From a checkpoint of a small mixture-of-experts model trained on Wikipedia: a variant of SOAP for the experts.
Below are experts of layer 7 (counted from 0) of a mixture-of-experts language model. Rows are named up (a neuron's input weights, with its number), down (a neuron's output weights, with its number) and show model dimensions 0-255. Each number is 500 + 40 x the weight over its row's rms, rounded and kept within 0 to 999. Numbers have three digits each.
Before each expert's rows: a language model's description of what the expert responds to; "gets" lists some tokens that make up at least twice as much of what it gets as of all text. This comes from a sample of Wikipedia text that the model never trained on. Tokens count by the router's weight.

# expert 54
What it handles: Single-letter or short first pieces of ordinary words, often lowercase p, v, n, l, such as v(ain), v(ivid), brig(ade).
gets: " p", " P", "i", " N", " v", " L"
up0:539527551533481556478510558503544483502566550500557427565495420479508523407492533517564510461498471494513522530503470462478517512435451467433531460466521489486510447553489477407495488472482425431486417492439501515485482532552552477520541471470520536527572562512423537524501515486484505512531540445554461562542509465461466459421489434503501549501506413503423482395449513493511484475442475446536496513555478497543497544537595543553519579521548435498462458424502506471558531427522416483471437517504470527474488529492412567515497491552469491500462517482469501496514548438444470582524499464498467478465506541500513545474436535488478443490457469510545538501503480531509528493589493531478461498515564514461494535462494473523429489540468440486469481523450441504539410543512514
down0:558512594534528481440476514468504537511573532472531402525417500528489437462532494489490526555524502543500556443492501510518497516497521483541533490552514477416528467545525518462458535534555499444607506521459487511534506520486499576501505550517461472476547506560521485522515467519467442411444502490430506519477551450532489501560493505521446545453500513479526487516469433527477549491481438461521518521538491582537532526449597534566486512487531550568545514540479451489480467518502466491601494380550497478498478515576523565485523468417485511496417548482408469495550560500575543512477530483530583503456482514469517476510508421578541473428564483497570530454524551486515547477530558548563487449466530476493512502518502526564503547474555459468536512538497481517515547503526458

# expert 37
What it handles: Pipes opening rows of track listings, match cards and rankings, placed before a row number, plus list dashes and Succeeded, Episode: labels.
gets: "|", " |", "-", ";", " Set", " -"
up0:436507550506447459617533442394537452501466549575524497453464517515463503512540568434522497554485470511560454461543542451493494516499512556402474459479500519487548457538473524463416527482470497511553509503422515471513518482543487573470471501504485518497602509477517484436517504512524461526495531534553496459446470546492480545529468513515596492489465512512472523505559502431506520524491465573481488560514562480496517460571558457546525458540507489555584524477492449479503491524522497432544504465412432494501590502584488485531505454588519514465480584509482496502484538517485531529510549464523494522489525498441565578436474477514545541490481433500530490450508494452493553514570538458460443517579504512406439427440472497484457542494534470494498443546480503485539542507506510
down0:477512535538477529549563497521521503537460512488486488585526448505441447419525546423496489529493475504509519532430441504426499473531492482510537477509488481544517471422518556470479514468475542481540485409473486495453469479521500542563490482486526524558482657591531488485508497472426444486583575538459515610515478444566530455516489471471534453495459487517524477540498517455507416504504505473496460459586394422498441528518513466515532514477508468426494532576478522502456489510534484499496504509506450508525484555584510510501522496475467481508508519552545545493481531445526504522399450536489475489482496431514479534426465512437529493576486470511415525531487499437529494444427534536496504450527548515486482468453460457513579586555456478527482513559485492558533519478476527

# expert 58
What it handles: Single first letters or short openings of ordinary words split off after a space, such as h-ails, w-ishes, s-ay, de-an.
gets: " s", " h", " w", " n", " fl", " cl"
up0:479534526522500501471459523453470460530511512524472457488605500556462403517513496536520465407486460502471492519567473443473505458557472515465553570524431543478472487386518495517465528503429551506477597508430483523421492525455486449441431519547481442498522466431511493510518472551516576432482522542518487532511498533576414489440402495496484475456460456481529571485518505562501515487413475483465462494424533522523458480518487539421509512527520553507507476537450575522522542486513499537540521483519490426535533480480465470484496507461535446492433542568538464466493563484540520478584525495541512521490514524450416465539519520541508509500578477523575545530438510544522490448546465495462488486469530471482393536489471437502512499460502492545538486505570518440465516452541490
down0:590460498518500521444449506507429438491481515491536527545507500549393541523422416467587507533494478519510456452501484482407430569527486521526529467554537464524487547482530473522515497468530511511528541511502477551431501508497527489518505484378522477415461531521474576452574554476479508537492475453549491514566505550436539530484527522477457485560476505474479466494528552559538459560494471471471538538537508492511543530580502532517513435565582509528487500491534512441465549446555380515523534579505462510466494490495451533525492435464579436512527526446545468497533519437530524485566533486437459515537527524532431492448478520524565553537475552474467504509508464571467573524505471518527485475500459469536504508580538414540497543547499471553505534532507510510468506500451483

# expert 36
What it handles: Conjunctions and subject pronouns starting a new clause, mostly in biographies, such as and, but, who, they, she.
gets: " and", " he", " He", " but", " which", " who"
up0:519563448484533510535534560495532520583537501484522463525457549506480481491528488453439494508492464489558480474518563552428472499475557470490471533516507597521546496500558511479513436475456504514538603509532565448468517536527480490428553533527577538480525488494492517575489417547453485445543410507542480460472550531524488491434495485469569515556528540457457552460485472587547535514475521484490399475460560513491444493513518496504501439466479413426455535487504545486555551448537565463520493518533583488510504508495523495518531532492527513511440545509483483521565510535540534486520517498572547479543515492518444527574530552509514473400456521564505452495562558523506536460421506512489499503565501475508506502522520488500573438445493464475462443565468569502556432433571467
down0:487463545494435452475515440480516549553584527484476459522455437593516482564474511477473492573507508465479509482468540518497566529520517545527469497428418485491436437516533478466457464476509606512506533594511458471466523461478511499500539501492477595455475549519489501482553443527551493506573476525539505515509473431488465413482478536474482582473427494467471476525508497454537468529505464495483529466507573448512562519504531472501527464502484474545478514466490485491470494499469390454418534496467509492526470544480536527409478499521505520519443469452420585514540463526522508441508551495572439454501446506512640479530560497556470481570538519457492556486509479549515529463485517470479490527519536536591477465478523508540524490490505492445546541520540535580541577500440557

# expert 61
What it handles: Number tokens inside table cells and data fields after a pipe or slash, such as climate temperatures, vote counts, percentages and coordinates.
gets: " 3", " 6", " 4", " 5", " 8", " 7"
up0:499518475500541525431493471481490568497482490461440461484529571532489559419498591460571576545520454462494527479517476406434454539466475471433446480528531599509462483390451396507530407461449518530481557398581488498548479513552517541480488472438527500517518545481478523477487509530538451555491414508442510548454536531489468488455526522501503542525506485523519513543529441520475543498518420521476476491462529489491463556454457416561403500535501461498489467528492508478509484500558509579475509470504455486515493474527573536513529493476491576526508440514535471518488487527499460443459494464472489465583523498470494484452524491460532579511510511645466451527462455513552506483546495514515532531415468538510515527453501478505476480466552456453500481544495532527532492481478459
down0:540505521479459506569505430542420486518420535488503572472448504455454416531557485475509475467494492444508501499516470474530509501528463430581529507489506489486439519497549544530508507532517484438577481559514563556487488487514477616533484502571496527580520482519473457498534487521445512486495506496469476473485452516480476501510452442481425509506454470476455477439493476500575483458539449490511507516562458510547522488544477470466512539452393495516500468554409468492469495473530562473501454454432525499556427431614459568549474430455436475492491471457476506472472468495551511594523502493475439530484442561450583493475514514512573471489549471446547483467505456532557497562503487521564456469508507478547524554488515448442498525515504527411466574483544493487418528466486477

# expert 17
What it handles: Pipe separators between numeric cells in tables, plus semicolons in stat lists and field labels like Total:, Height:, Elevation:.
gets: " |", ";", "',", " /", " Total:", " 2;"
up5:518468557474545483519620526551483496466439473472442495572487545508516557574504477464492554491478475495508545498554488482515507480485508485539584405449476526468443528444577483503505492515471469546524469440541433443468529402475526483444536445465544430514423500506561509521543502522523457471421496429504502451507492491513431528497452521492507518476468533568541464508438497535524514527444468487477470447532528517598502531538500446459511454532508469489423403563526495461472428446505488443474552461520460562532517442517569525512518539475509493489492474497460544466560527577590452506509432487498502542465489485440540477531512462462500455496552471549511524523492517504459568471469495532455571494551524568535468506595495514533496458499464525529514543417505479527475418485551468
down5:479533452534476491519504484490426531514568486434492519479492428448505478499521515543531501491522534530529474518523469500522545516524503519464541453472529480567477403520510449499497460465543454503499582462523572493476513491445454412448391522484495527445508439535547458403459539535456472409453507521519492513443442425550487492484487505505461426465534500492442433519455493469500610536513437491486510449493494504516444455498467543514527489567566514499511525551521538444466559591539488407484479471471442454531439512502551536495491470510472513444524484435438531550499561511534497487522512513426492524483539474562490573436445485512486519580459543442524434487512476536459546523534517457399493476551538542507504533503479500405413449486478556472446482503506459471491497509500534

# expert 23
What it handles: Pipes, dashes, semicolons and commas right after names, codes or short entries in tables and lists, such as team-code grids and cast tables.
gets: " |", "|", "-", ";", ":", " –"
up0:480463410559507483550493502571493555539481503518563498504451510537544523507488454492501491483569523474571425504517473522531454481522479595479503511483464473463560576526434496459524467490531418474552519500465404474470528533541444491593472539481563499566569495531504503492520458437438519492483493464523510520486451512564544426491574446511464498463415556493550542488495544452574518503533495508556506526479497488474511508431551460523518585586490583506516570563477456488483507486513472481449496482532491522413499423421480513502547490482439579499550509548426483542521487475509503434542524513545527514567487514485460465473501536529521425424533481512496528461509484507553503466492406490451534499485476539445499486547484528476525466521441461478443487458407487456516486459436463
down0:543518434597412523565432490476531482518503465420503530559490465467531540446513510526446536573427451540486484513446503470448578510497424486467541446540475521480476435541564509493418564466472515488509449438518575463421499523461436526479503487494494486505497574476552559478549515491550464504505485557510493559466563512498483475495472525420536489555522521521505452451563501477477525573533482487505500473425525494499502454565516543503491377495525497535450446502533495505491508450475519467501487548513472482467574441468537475481487439508602521473500531533495564506489499517460453520501479507537558511476529587555447543542445532483477520530539554511511462570474478443562472539487542533447432384469515546488517569501490463528519469503488488540529524490490545513507543535467575

# expert 11
What it handles: Numbers starting a token, mostly day numbers before month names after on or from, plus counts and table figures, such as 17 June, 2 episodes.
gets: " 1", " 2", " 3", " 4", " 7", " 5"
up0:496488547511470474531517489482500485531488488526498471523522479518473521534484432470403511519503542504475525503513511531483462485424423471492480437534560449531482598507429489439560509425591577462470542518457527576550523482529501501494507545475486407568529587455547499496471545455481495522530443516492553531592444468537511472446525490510433464541488517512505509439438547477548482492563521460529489539552421546498507491539535536434438437524505518556468452516481521567502528544493508477539522445502577550471485447483463524524511458509527518541526538530524552522524472488497536523505524544470483449486579455503439567504528549492465411545516519504433539492536405508541464444421550540488537468442491553526598552490447393467521470498505501465485518555468486534519506539508537
down0:452571475557455462528529514492525473474470546504434489564517413550498511516577512493488493541457521508456457495491523557561530421525509510464461500459518463551556488507442484511526497447429448435513447576532515599476496585516454549465472461437477526556510552455508479530526497507544584495602376507493511533512540526436498534410541478502475482623486535432477506515488528496396494505469539515502543482518382496538517499489448480569498482446510470542526494526511469455512574597440509522480472564507530509446480520465497489441527463557482427517491521521487537517477495519472512514526538539537575551488573508489476440496511456543492546437494513539475551449468505463499459457477479524462542460543473478512535550502576471463499495467502461513507536533495490488511495533484444